Weights of a small mixture-of-experts language model, trained from scratch on English Wikipedia.
Size: 11 layers, width 320, vocabulary 32768.
Experts: 64 experts in each of 11 layers, 192 GeGLU neurons an expert, 2 picks a token, a softmax router.
Training: a variant of Adam for the experts, 4925 steps.
Below are experts of layer 5 (counted from 0) of a mixture-of-experts language model. Rows are named router (the router's row for the expert), gate (a neuron's input weights, with its number), up (a neuron's input weights, with its number), down (a neuron's output weights, with its number) and show model dimensions 64-127. Each number is 500 + 40 x the weight over its row's rms, rounded and kept within 0 to 999. Numbers have three digits each.
Before each expert's rows: a language model's description of what the expert responds to. This comes from a sample of Wikipedia text that the model never trained on.

# expert 32
Description: Country, state and city names after a comma or New, such as York, Carolina, California, Minnesota; often in infobox and title lines.
router:493510475549567500490571494477437565524514575482495473506505479401547497461496533545431460544563497439494496510525496482516598487533618460484442517599488490450506607556543494497514454482544499
gate0:601488516542498451468508501535546469491527514476540541517555550479506412499512530475504457452507468508521415493553447446530513467465451536488469580491504499494451497517473528491495488541453566
up0:484469519514467499494495517492568504552492457605464458491502497511464576492495535485544502511506559472396505566543496542461501537511517510526479423494507527553433469531458468485405516509492467
down0:534529459527524478543468505448440498482559450550491516468499483439489498445482483561477409518527431473427587480472478414487445520493449494506525427502594532567508481471519595527498476453488521
gate1:551473475492472477548474510511561465473483506531514489498426527513544445485488471479464488515492471489524427526509485489496487559523522457537565502468496576474475525546498449499449510550548439
up1:533520514547538496523494508450569462529479555530491459472472583502575522472486501531526438517526477472541492584530499472486471538524526503519555486482486459477504558482493469453429593577551471
down1:512446518521494491509496519453441528510473510510518497472501450495506552505476476554485505533476417442457483553477501555494519482545539503479585462498492497428453502501621471559486502521547512

# expert 47
Description: Commas and coordinating words linking clauses or list items, mainly the comma, and, or, nor, &.
router:533512499488481497534483450574548460507425509576516469482517485521462532490516512423539478541471473483462525450561532493470488446492490489486546472467508548486504488406494433510552518548501516
gate0:512553478467517582517486528470525527538479558489492521483568518509574461486466497486512494517524471541487441523470442456498525441515491545514507488582545481453534533464499543505513516565505503
up0:508528479543429461480464483472494509492516496480491486492497465487442471516468500546594528496528481560538533488463411473497503556395485564463414485479510541516477513482541525540464461467507464
down0:537583511509587492502526482474508414495549516427556504543422473535482512465457525471439522481522535515455449505433505517502524542460493468476426501484466501495452527453456439503526535508441439
gate1:518467448479542474447501532526442487500528506430564497457463571497511485550527476550465573581499458460533518449396464567603527526499503433588491540550425506534469557527533447548473515468445443
up1:522501460461561501457526564438463493511522581453569487483482549476539490489608464600426513544559508485494466409483483552516464550427503526504482520487484520510537504474497432529508515433396547
down1:558582479590469513446518486488477543431495536509536491476541471371493490549584440470420516529477513561531492480488463539485478491531507475572492514522444537540514470455523461494424501487542483

# expert 60
Description: Suffix pieces completing ordinary English nouns and verbs, such as -ers, -ings, -ment, -ality, -ions, as in savers, hearings, inefficiency.
router:492508467484544566532442495404540437539446432485427550498456524543551480485524504517508488472487487518450570523466556532533481527458444533490515499494528533504497491517583526411509514397486564
gate0:513443486551473531509486536499422446436478476456592526513492488530498537521533416544528517557543434571498533457452481461545492552483493532412512507462541500534495504486507538467512568512544572
up0:501491546524570453535523428527558539508530498465471499527472530497486492514484455522506480518569509469499484553500540497513470506559537416595540406483541433504458490504470537507560446485514531
down0:498422464501550446489534468539530515568517438559484473540501541535444506553474494553551507516466495500520541490539518484511520537581492418451532483509444535380598453527507537458490504467481485
gate1:511580441460461558483608610540476443505447541480504514542480462454485547552521539509571477508537476526502472456516453551507489499509513542496492528507524528540522569481510447462485504463477503
up1:455459521464555540486550561430513493495484474471449486545429501454546490459440582495522452540482478508535499496474489456519470527489557585476402429510520475470517492502551533489571539446418537
down1:488479498489530502600501507570502501549545581436517533509545524480506527452474449558511420511515471551468472543516524371429494570407511471561523559554529528478520534467437459535480489425520466

# expert 11
Description: Mid-sentence function words after a subject or comma, such as also, not, which, who, had, later, then, and adverbs like actually.
router:486452472428517547460529554432471616507461554534486432526423491542577576509524506457468467480549548492489466466532495493453488558548560571504523436463534531509506504512525554544450508515519478
gate0:479496420479477504528556507484422547492497498486572537477453486476462543503506429503498567469520426540484575534539513569538513520506461551549470536501517540466473517441535490470498491506517457
up0:535475490472441461441499491538489505426504603476441511520532494450557512511504543506501520550441497459566466514490446472566535480566513420496448509565519521490436521478543498484488502484512502
down0:481484475578464486462517540520453460511491555537480469490507549490520520457533550447509562443505531477492485453508487565561507531546526460466487483465559516475503515585501469480450558489494503
gate1:500481475530551517495556471496469424480477468563446468533485395489507455471494529465464536520469514497442527549457468509497523495466533587543477513530568514465534530479544508501417504526433492
up1:500502514503548491510499487523484562465548443515542487477559538457527493427523544500465482456476446453541468533494482448546521479517503473426408455512488502483474512465439540559563545470449510
down1:525494555537448528510477464469482500484504511389490528479483506462453478477591496511419493545464574453546500468478441531477489541426496401442484520539595533502461457495504486515535435506445593

# expert 34
Description: Closing quote marks and single capitals or acronym pieces inside quotes or parentheses, such as "K", (ASF), (HMCS), plus non-Latin script bytes.
router:555489459480510375491464432465569516417551539555482502610495470440547508509499524497463514518481450497529514503502546488520512486518597485554551446488480537457484553520476500483451481584505476
gate0:525556523473554512581515480516486446511556495450479469444423567499496493534422515534485474540575533500473509517471533510584540553515515449484457553556475416530531471445487394443495502518491577
up0:484439498556493521495492578486467514495473508511439475502517406549579445445504475430527507578465522464584491466532476475463489479546499546478493497470583582523481534515528569485460462539514464
down0:543414538497431497457548523524474467515513503552582527488468467487456533532506612476439598520442506464464442555453530535518518437513541439466424538509337474517439488630522501538525582521514483
gate1:530512515444478500520474473533438532519483478495523451444522521530495508542533460537483557558474617445473465545518474468511509539471302540549477489516503489582428459489512477456499521519432508
up1:478468439551462526536496529543484472433480505492547454473498535527565595494500450498538339459515480503510559512524540578430442468495463478496512522486501534485526523511513403506547515468540521
down1:471419381542498436534502488492488524467455481493499507465476530519512458533500539478475495491502517533483531481508502507480482515494494447470579491517496548500505510517505591495461544391496490

# expert 46
Description: Closing == of section headings with line break, and paragraph-ending periods or table-ending pipes followed by blank lines.
router:527466526480532465441524524470439511406597523509422534646497434463567477412497488461481520436545483505465501517484486468504522516486711491521489465501514505419579623498513511535471518520488459
gate0:525529516473557496490498488450564458544525522528544522494489464518499541528573506521521541470540509505649530461438447524485454530530461534451522553517530541519453526592554449487509435493476520
up0:491497495525461441497484504489585498562499531410488550493446514530460498530519480497520598406544500585538485447531448464516478523529493528506548572492554531542423475587536509444450474515527493
down0:476511501517477531620425458537595429500455411474487413442484535515520500524540519578558532461471512506487495525577575518460535508445487486478524553499465563507471563478502488465511562483528475
gate1:487501486539491454485496480485530508466532519563479445533534442462494553497517469522555377457501489536436479548548514488510481538442530448504497403496510516513536535436478513506513581508458509
up1:522450465446506510477544459498495489429539499456519533525511363495509510530455447573515456468465477557445511502567542436484460545452530417592560451493535491503484532480467453485458532514596458
down1:501471408534520536496396554460554459471497442477503524447534492498479485544555508448514439456513472408461527496531489444490522530481512514503529559567526490516506596466533566480520473552532474

# expert 23
Description: First word of a proper name for places, teams, organizations or events, often in lists and tables, e.g. New, United, Royal, Cleveland.
router:505553504515460589512525492479499449483543471456452474480504384464478435414520601525440466558492492469486482498468509462501501477475477516496479520531458463419483500445553554455555513484516509
gate0:512430517493535500528558520506461563590537528492484534450569493579504520512540515473442517465527520513467509490561452473498589501529512458507476487577518513497481458472492428452546415514555514
up0:551528525488541449461506523476522541504491519545519503510551465470464545482522431503544480501490513519509509529532449496526481456541485528548537429512512503513512491541455542498487410561463444
down0:499483483542512540519500452503482495475435494411543481441522498489533518494493476504629485493442549491526486482526465539484484543522469541525555520477472472410528509534605502508528504471539583
gate1:538475470510470446499534531524516502580434493493501490395520541522490483480508478488499513443559525534513488540471523465474571460479485461571555508462475535495514391529569443507445538556519459
up1:540498512540510469522508544495444439461539478434490508570519405528551437482539533526449474518479499530497521485537442521426471512471524546485546500493450520533462529413520488462508487487458549
down1:537482520484521468521531605504529508517511546502483536532545523490516511529510540551570502470466452460453534447525461509490471549456500447550403515491443515575455480542486545522503472590437447

# expert 51
Description: Verb particles such as up, out, off, down, plus opening pieces of longer words such as rep-ublics, inv-erse, constr-aint.
router:502484474550498503467491491542460458517528454443491480524481479511527479515519495455502478555501511537543522520505484451541475541515553496473446518464514534439540500441437554500515540403449568
gate0:512486454517517495482526458537462546516529523480476497531517438545556389494471481465587489546485468565421477469517481556560451544542506572516523462499546462474527518478483534554470506526470531
up0:427518481460569554504521396473442522484492550477518487541549440529554527494491534533558456476485485446478464547546517455443510498527530588491477509465528521517514573440444476558563494493490517
down0:564456416454543494502482452514455464444501523518563484503514502522530445484385503535428395525447488444575450471477509390525504490495479444529488501481478541495501457525428466481512515428510463
gate1:485430531531483594475522498514512437563439517480425462478509513479519398499508525488587597534517519516500556420508485526503521453495463468479499504479449513491467497529466474511477491545496535
up1:474563497470473524494508508529500559457566550519523509477539475557494551495506497541427414538485455439460495545521490500513438464472498454467586513536501549540572599461489476501535471539511437
down1:536456452470475491477470539408447548521541530474575537508567528474536447539554487429537491515490528427516513475532519462580492483500521512520536570482440430467570505430484513493570496448501467

# expert 17
Description: Digits inside numbers and the unit or ordinal after them, in tables, election results and statistics, e.g. 0, million, percent, rd.
router:488471483531514444428457545541457542465569499465492529496470505486491513486477482503521442457454472520459507494489546531500541464455476529497542484430454516486465460486479558533514473498470465
gate0:529483452475515528447508465497513545460503511524578540485545453429454417423589542444447508525491515468563431506513529577480541486503482527449437518539440496490507537488456513464434430530506523
up0:621529504472475546530419489540446457506428497533490490517537481405533488498509564498567513487459543532578486573551530504422525504488467479481492488462516459520459480532409488477511532443415516
down0:488446505491455473461412563566535559484513478577548484518501529446505488459524599450487522488477511501476508531521474537484485539523505540493427485484519492487532522503451471506455535472518530
gate1:596440490407509511525557517451493535514517476583522548494592523552490448503487477511453504613502570520526468462464450437498497440423356462483448499485548493519463405508485438513464536542505487
up1:570540596481436469544489489480450566487525475603480537471561531561501463459560473510453493555456542497498458457469479495516522494473304457532462548475522495557427413510476505545528525558488480
down1:419497531450462516463515488522488467504464503452508546414516496462437536426527530538498496445441532519435488447535592450515512486534513546454522465530552486445493462535449467512481498406476555

# expert 31
Description: Lowercase letters and fragments that begin a word after a quote, slash or bracket, such as "l-ighter", /l-iberal, c-urrent.
router:432453487423479569536439520467419531459479509557539568521453581512516490489537598510459468522510508464450528527510507485508481524424519475547537471506523585405514509473489457483562546540527591
gate0:475493485485439470593514533497501516477450488439529481516541493535559499469550554543447465573444449524472457500447508507555529516433499519464531564513486478470539503459523494567531554455436553
up0:502496545544544487504483540512484540459488490464566500491483507456555509496468501548470470500521528607521492513458449521560490470537506520474421431511471468462582495465457477549531498413551549
down0:473491465438561535531426513536527541540506534508509542494498513485480489418497489505517577511557558465503544520478507531564505488529522507478503466524500545513526514537429511459469458426540532
gate1:488431506495516553496495509527424587559576531551537539496451527387545455553457564548443464496567468488493528511434483460440505439472445546510505465494527432532543529492504486484497534547507456
up1:453469454527516475572459476493451532537515487439560486495503524408549446518498467528434441556522469523563539461433535458523528425479459564500572462464511422524529558523477474556508490565485440
down1:463439545433548505509527508463498546468517530487480510496546491480581518482474538530553518499477467446587478512513551515483494544539530492456480529513508466479548537482495482610493582474466462

# expert 42
Description: Second half of four-digit years after 19 or 20, such as 20-16, 19-56, in dates, tables and birth years; also century.
router:515482509480574506517539591463535490533546535503499539530509523524533558486483470507536517451478368521532485534511557524474509513468568543545540459474506522521443532534485483552519477511542484
gate0:531456541476503472526396503503499460442415463488502532492461527497432490543503475513481520509419503425496490519515489462474472541478514447503539551491443469490478469555465495553497516484457494
up0:552428466482497516556484549490491478462408561433516564483522557501484518459555523492442549497434465497526442557516516522456499580463524455500509491538473509465491495524462392564511486566520503
down0:482415560501496520539570490480517465462468465466493539533428465504542515534469480498520507515441554487511460488537463489518504460473494526487487546481493587491494508539532503458491500512468481
gate1:564470555408502556476522544465469466577524543509521489503488441574447497547521604453532554471533483569511434509467515512573585511469486526461551525525610519543470503508473519536510537503469542
up1:417518447509476503577442475538463494440495428492484538464546511512550483511456470505440449546482526428351557531527495506460427465537494443549471489506436445410485489446546489509501506442585471
down1:524530521506480462479458505533567514520534473482485398588532538452399487525472545516542523572482511513541467451493483512496472457482604516467519434513474486479524524526557545437469443437496468

# expert 52
Description: Forms of be and similar main verbs after a subject, such as is, was, were, been, include, plus of and by in definitions.
router:578520589539565489448467521411511516484522474524538535550494493534552437515520486554487491485479521473514504523485484519495498442509562532543493508479465548434498509481495457530454475462492561
gate0:489480491456455510507518484539467547463559582490498495500526550478507485547577464577520486495439501485510517455544511522496532423513445499518487462508450456447486491497493502465531546510526377
up0:522519531464494539535396543477528445505438407502548455504428542510489533516430523451578508474500524471473550463472476474468421492541512448539538427398615432548462473497516470525452509461462522
down0:476593515475566562536570504489562421529509566461441480483449511414477465509481553526546502501460463471441455548535571464544517546465493424451505506539559503502454492537531552552469495445520452
gate1:502482474561457495551463506478503406513495530522506447469533523509544405349546566501496507545463453504505405513505467547481492580490480505464440506586461522513576493546468450536530527471455445
up1:482512468462513543492555508511516507525505476476523509501436486479459594534424425531507480443506578525470541452408495499491498412476511508538506534413536481517469489514541558443537535491527516
down1:490436473545461537459498478457460473502540483515541495538499510536484505436451473508504489440449423397526495519479441504512506504508507445446559529509464505439542511569495463489467493510480456